Experts of a small language model: 4 picks a token, 356M tokens.
Below are experts of layer 9 (counted from 0) of a mixture-of-experts language model. Rows are named router (the router's row for the expert) and show model dimensions 0-255. Each number is 128 + 32 x the weight over its row's rms, rounded and kept within 0 to 255. Numbers have three digits each.
Before each expert's rows: "mostly gets" lists some tokens that are sent to it at least half of the time; "comes after" lists some tokens at least twice as common just before its tokens as in all text. This comes from a sample of Wikipedia text that the model never trained on. Tokens count by the router's weight.

# expert 27
mostly gets: "- Born: ", " On ", "On ", " | October ", "- Died: ", " | April "
comes after: "\n", "1", "25", "018", "3", "4"
router:083130079162130129097185122153179127106100112117143115134129129124121109193123093118121104134128162124160105124139081129071152115172149216153077101105111140111152162066125118123188134144145165105175144138124104108160086168200114112111128079072131121142119067100130101124156140102146167064149086145080163082084073094105132162079129101143152095131165118156085197079119152135083135126093103136184129144162152067066102173182072139165136102113159098137200054133123092161134118177100118198158133106071113103117121096141166129105112171098123130063153122131139107189122109127190152116177151147136100114145104116133193084151111120117124087119158122145149075093137099153103163100103124160202126089097160095155126178073121169161110127106113135126079155160088151084175071133092148

# expert 97
mostly gets: "- Elevation: ", "/km^{", "°N ", "ight: ", " UTC+", "- Height: "
comes after: " |", "Scientific classification", " |  |", "- Kingdom: Animalia", "Personal information", ")"
router:176075112149138119091171127112128117118167120167143084114136168163165105122080105129121117081127124123143075100161098110152136151114117127115071132128134077109115148128129162138147077168173185123145214133170077101134127151174127186148141160092208166118146077129141144119161155128144153117107098132121158181093098084123166107161093146151134136080164135155149136116125110243116113098150117160143147144161136135137142190122119180107175085125123101123191111117111123135100123097151130177120127105103141128162122156108126165147148155104157086036133135142128110093156163182142065156100192115166054134125113128170166149128042185097091128096148130131134135147132089096127129087136168130144082100080166116146159109114137126180143030052104165124150198163066065114140085110121079

# expert 81
mostly gets: "ation==", "Studio", "ography==", ")===", "pisode", "s=="
comes after: ", ", ")", " |", ";", "2", " |  |"
router:132132146115104136076181123093174102097133110185173119128166143110140140114092106142084108128130098156138078125116114137137123124092140116086069151110171122139049150150123143153127094168174165099106185126161089144150150153166122129112169164154195166143170092117140148145103158147118173071152095143143165143080105072090148120151108192165127133056123098172088149117125151195107084104166126123108188150131102149144119170130075142118185102143137149138211111148139087121104155101160121195105153109140142094100095201155127190124110158129098122061145101103131113124169173116085064116132183129182068117136169145111164120101047141120090113150166116144120120132138089105120152055154094097085125100073179131104143098075121150139086123122155114120085172105069064173089074091163115

# expert 125
mostly gets: "| Preceded by", "\n\n", " | Succeeded by", "\n", " †"
comes after: " |", ".", " |  |", ")", "==", "==="
router:110114158176154084095150207123110132163140127102139085118133128132047102109076113164128116102152106111087094151129156119194129143102136112137092131127116153151152129110133136124140155113073117162079154121121155091114142108161088104176126108093132159132087119125156128153073196096083211133126139109155128094075135059099111122154121073112181119096184096171128165078154176166101083048106124078082157136181191122107123114185127114115163098116137121160169187141123164114094139171112108150096078123165142102084117092106117185180187162122150148107159106096089044109148075141107100050173071107042102189155168119131118123182134110148096119110130104168119107096113156121098156082124132112184114169106135116147147188117107147115134110163131109095122087105099138149163154148134071

# expert 80
mostly gets: " / (", " | −", "% | ", "\" | ", " |  | ", ") | −"
comes after: "0", "1", "3", "2", "4", "5"
router:145099076153078116161183111156139127158152032108156071137151128143090083112096093076180098130101197163164153171205140090110108105117152103151088132092148059127160106103142185079122089116154127109130145088070125141127142146132149187168119134120108170107102158163113129174116110122095134122138117125136187116121103196153170118133096108115105095114171099150141157105183097134155172109145177128180142116104149120154087093084115088079119150117134096183201085116066097149120134143109112105124166122150111086087088087117081135117108173097121169104152102109162122142118096145093119125159136128166128119129202080131100174084102141082128145088116096163127125076132141149145151105146103174132134136156149169067049110112154098036150146197155162135115074164164125176196142139108107

# expert 23
mostly gets: " On ", "On ", " on April ", "\" – ", " on ", " on November "
comes after: "1", "\n", "3", "6", " No.", "4"
router:108087065170096091108154143161112153113139132178111125126156119174124127096145103095136122061114100110176133160134175107115140122125088135171095139080161128133122202161148148071131137143148125061141165173105180175151137147108084102144111138151088146144140109127141128085124094172111154146152109131119102049093089059087142146098168149181109128132118107129123123098173068135164156093103143142147171100143175080076128171158180168200127085146072096148151093086119145082158128171198115152120091163083107194146087115157104177137109191154138167162136131133169064134193178149137085194132128133154077142158158087153143088127134114119107117169170132144151109052131107132126152097086142162211101125148085110139171139064090160135092107120129101116144124137140076160119079074100111

# expert 61
mostly gets: " during", " During", "On", ", in", " until", "In"
comes after: " on ", "\n\n", ".", "\n", "On ", " On "
router:083184136098122060090121104182122114123098117093135099131188062181154141102175115118109086135159132149131177154102150168082109089138119165165156110102154153106101130103073175122174101137140079152109170054133025101162061103146150101125145125067158128085134090067081127155198133133063179135102141088123161131124107154167130149087122107157140118180112095149143124087101146078198114186106127140170122093120158156078101144195146086163128138139119189068143153191143126076129150142119107115119088134100121124146149187118137157128079136102081106104110142084092146145100177160090116082138087147087170104143171137128126125116107145135172091130151102182160149120099129094127189178150099162131100140125158151171121180143149150108148139168139083130116090104155149079125165070168124

# expert 118
mostly gets: " res", " to s", ", s", " pres", "==S", "===S"
comes after: "\n\n", "\n", "\" (", " on", " for", " | \""
router:114145127165108116132100119147089134093177134126076133163086121131105137122151148151075102122172153129111162158142125124116139067178148082126159137094118159136102090125157090107153113174085140203105169109122118115159085113221148102098145111126172143086114115103073124120134124165108148067092145125122111103179183103194153144175166149140084122110104196163115088090147124121150154128172158132150144142147192167086082126101163145126141091062120066141163158191168142124120133148150122153141081124078137127129180183131133126120120080158086150110151104110168129108202161155164134202133141079106139166157113116164085152161109111150112103166090147115209132130072149169099060141086133166147144208149145112087145164155146112148130138171124154139072170158171165090185134081041157

# expert 103
mostly gets: " several", " one of the", " these", "- List of", " many", " number of"
comes after: "2", "1", " ", ",", " of ", " over "
router:141145146040122099100127173121079064103127147143137156199144111140080108174134127136114117123110111069129125091084091125101117119085111102109123075173146110165085135111100119118121082105107141076131101131141132145119149140066078086063147171115122152107183130083152138183098127084109154111151120125153146123093117137191095112057172090122135144115119130106100095082124141156124119125111140112098116166150064116125183168116108156099190160081113057116070101156171118158141135126110149127062131099136064060116129164175141098127151180104129149199127136084061208110142113097162155111113133092124130085110104051065127080077163105102139140101137128190116076110123133113116175137184126084143142140093189187132122154100071110118122128126159117087123152108105181130112206111144167

# expert 50
mostly gets: " Awards", " UEFA", " | Nominated", " of the Year", "==Awards", "Professional"
comes after: "2", "\n\n", "1", "===", "==", " A"
router:100111128072184126156132206134131122164082169059143108129098131118137062138159099103103107119127074146158125085142129096155118158177135094152140096107111100151054091045188134137120131133085150152113136135116164147105163117170156171083085117073115130128132111130095073118160125049143117137096136127133146146150164109087125151150127109119147175098101212137121109197102199165146120089118119107146098118162133117126127127138145162128126109125028095081151120143133109118113118101107126136125105084117089061075203167120165153131096108161161194103186077120075053150099108100119148130154141168119123110145112080124146085138154109117159198167157133138167060141167072116152125116167186132122136133160134097130080168175139072094101126078144127164073173102109144137171082138103126

# expert 44
mostly gets: " | MF", " | USA", " | DF", " | ENG", " | FW", " | - | -"
comes after: "\n", " |", " | C", " | S", "| ", " | R"
router:071194099107067160180070138158145069158161085091135092139166172111139125142138132136121139094113111164147153106161186120092138158131136143111047150131153100097094130072149151147127074107120112072072186063113155165164131151174145120112163095106140165130129145160101087124132145137103172132150120107130145137179135149091182111108129112129116119144151133164087149131155176155168144082122108133094074095084150141094065118154102075110106073099115113167185095151097112129137072219130132109186161141138132152074135116190141162135066103139153148121127144142158082120074137161107135073147127133097127117035114126067146117139069127103113131075152147133142140088123176169072104107119101076139159082129078101194097127102116071064171079123119136093147107119113180129175109110085123

# expert 29
mostly gets: "ST)", " sq mi)", "/sq mi)", " m)", "- • Summer (DST):", " in)"
comes after: ": ", ".", ",", "°", " | ", "′"
router:070104127135100169090207146093030070109105111177160130155120135095129130132150110172115077091057103149131133103173167139148110153094151136134090136165144067156107180101092143129116106120178148103118123134100193120166157177074114162183105172152143186092124139166091126144184166071128187108167165112082127137082097137152142074140141101170121107149183160111118098113113094204186096124124115098082087146154056173102089147162119098146134104090127119168141098117188161095115152143146115150176096126137144145128129114145080131114185102165165077145107161162132159134175153169120138141159138104104116135057128101087137119132096119100113073086115099121130122106201131122098094092100086151164129161152115134173163149107171157126097130167101160104158191086100092120097138135197147

# expert 122
mostly gets: " | \"", "', ", "- • Density: ", "- Running time: ", " lb (", "″S "
comes after: "\n", " No.", "0", "hem", "3", "4"
router:163062118154105147100135111113126153141119123174124109141129155148158142118078102124127147101101137154115099125158110133153149163120139119108057130170173120128120140143099189128158112160177134109153195163162072131135130156142120162123134122134200148117149101131130147121144180119146147118131080108138125154086127142132164124145126123146101162094158108130136140104149102234085096117162141175111137167148107179144145164070099147088151099071114111123191134099100107173137131131166087187121126145142127080148122153118133168147141191126128101043126106128204108108145165167126052184107229147161076146118133157149143195147038162134119101085107104149097126153146101094075145038142154127125088068081139180120128119122156120153154086072109157092181155126074064149125067113090063

# expert 31
mostly gets: " years old", " his death", " months", " years", " January", " For example"
comes after: "1", "2", "–", " ", "7", " age of "
router:099064167066115087190092130122142118123099159145146179133128099072140112147167118131096076075059139099116052102097116124161075182116154121182124137163119066191110140106097133137111117092154117101096130106164189139113140125119095102135110178083160149155115145182131155114102111063065092135165101105127112118100071197155126162127165173128110102091133120133192158168179135141138150144097165118124103165146110047149157150143100064110150104126145123102119104123154154107150144145139136175067119109142084104111163161150109134158191151165152193165091237082167137116125109165131147094120088119163103070130132161170139129118150127115166150111124126162111135074165195071049158106123113135106127111120082131149120112166095103159116148137088168162080096118139175132158159153169121

# expert 114
mostly gets: " Department of", " Minister of", "| Year |", "andidate | Votes |", "(s) |", " Board of"
comes after: "\n", "\n\n", " Court", " Committee", "| Name", "| Party"
router:162188114149156112126149121110131064135119122130170134096148144126193128156205097076147076100135067148106129150103160130176126150088108151161129104115102127144113109146140095130121153176097130088117155092167085081140100181169127144135127170130117138088153125088110107123152102131118163124107134138118117105188151134153143137159061145091135161086164132143122123165025143157171119146131073080110157154168170194058099112039197179132103111143110111104090112097092165152107063163124179140104109083059085146162180149102149107130124147135179113154162117200123148118104121064119128091117120105109136156136155125101107088096153146111164164095174145131117178136133151196131145145158151151092081137166180132120125181129097121105069106095119160168213140135156192085107138076094170

# expert 40
mostly gets: "0", "42", "151", "119", "41", "61"
comes after: " | ", ") | ", "| ", "% | ", "; ", " ("
router:127103086150145120158056167134084175089083132116172087126184167084067114183101089132100117124048103153144170119214109106107093152090122103153137097108162107171123124131074174059089102127117151101120141137199175123156144130133076115191128141156113130146125133094124122137131090058075145104178183135094145114102087138121142072112093132160108129138157120142133088092140131183109161129140121186141132113124118201118121083097088066083145117166071155175104102094121157179160152154137141117169125147139096105108108154101102178106145131161155126123114144128150175056120115142160113136105162117167167086116182127117064153100058093104142128086048087113165090113155171166117149174142098147074151120161111167119157132114140180136120137134140169069108090138162149139090103192116096

# expert 92
mostly gets: " | MF", " | DF", " | FW", " | – | –", " | — | —", " | —N/a"
comes after: "| ", " | ", "–", "2", "1", "."
router:081154121102160123157059135118176071118158184131174106172148145082142108123130047074076132147126125172149156147108154147088152089154158107186080146111129151103126115096150170084162091168117103103102182128133167164108196106120148116175141130131183080086123120149150137145111082105135141123164159108089154158114186142082071127077080175110120122140167083232065154028098160103127112096123047119126096061112104114118102123116157101144150104068092103142172101099127159138131111162159186142119126108171146088099100094159171135129127157156076145162156140071102150144128118137178149125146093124124178122082086121167116149138141125094152106095133114109148082121098209124113094106116127125154115094130122069138118096112048148119147148188125135104161140073117112145131127128081145

# expert 38
mostly gets: " round)", " | – | –", " | | | |", " (ITA", " | — |  |", " | - | -"
comes after: "1", "2", " | ", "; ", "–", " "
router:119185110048136135161122147134100066057166133099160064139141197091153126190142087110151162089109120134192120117161147151125092112126153097121035155110132098131110087117127149124067120091198171096178104152079124132115147106120135174103130158082163124129100137155110137130122148129127133114185151157156130102106136119141126111081116097115078155114141071116127121137140121181135116095186117158094162110113169117148106139164115104123101098116122177193182115168151110127156120170124161178093088064193109140096162110143135160130112178173120130088141145105148120107111123201110160138134131162181184105115144073077128155157119172084147081074178088111150086046129156097092136148104074136112176180182153094138169136130127138126131143172149140077087098149050197129173132145135145

# expert 13
mostly gets: " Geo.", "| Turnout", " c.", "- Date of birth", " | ?", " no."
comes after: ".", " | ", "′", ":", "°", " "
router:110120167174119085057156178088127080146185109089152104156073072112164116077148117135067140161165141146156110126105089153115160093093123165174092189102070166174124123069099129116087160099146136068141160151120173166103126166110073161140104150068120135141107101087120114154111164084138127099144129128092138127138110162118120111073103131095084127155183113113106119115136143132125086075124074176155074147136128138145090094081040155115107130138163099135135124108134057117125130105197157085136127132150188135118112075092155177126174105118136063076208170088149196136157136171148134107166099176126166142109108189132123124115098151108105124088167074121138072105163146115060147097180121104154178158163128142170199134133117167088102135154154165121167145119144136129093162106138128

# expert 39
mostly gets: "i |", "ing |", "- Born:", "ia |", "o |", "a |"
comes after: "\n", "4", " River", "3", "0", "8"
router:151171097143119102147164124145114031182155130179151103167160086099172087100189147128113117137065134145105181104100092131120125104047142135124083136083102166099138171172198140147134105112175122109170151122143104081167082139103114086116121119187114110136088114129121079127184129128143151117150139117177167119192159126122146102087079068142127148105099132186089168128157126040108137098145097096128088106134115097144084120078150110105125148130095162169217165173104187133142119136139121087183125106155091106135108148169102158177139199117101109080153118105109173095036154117110181116087121087123156080096100169109123130142128125118121124157143148142109128093221143126068158121110107145153156111177084111076150125076101165080142115131164126150113108103164114156133180123104127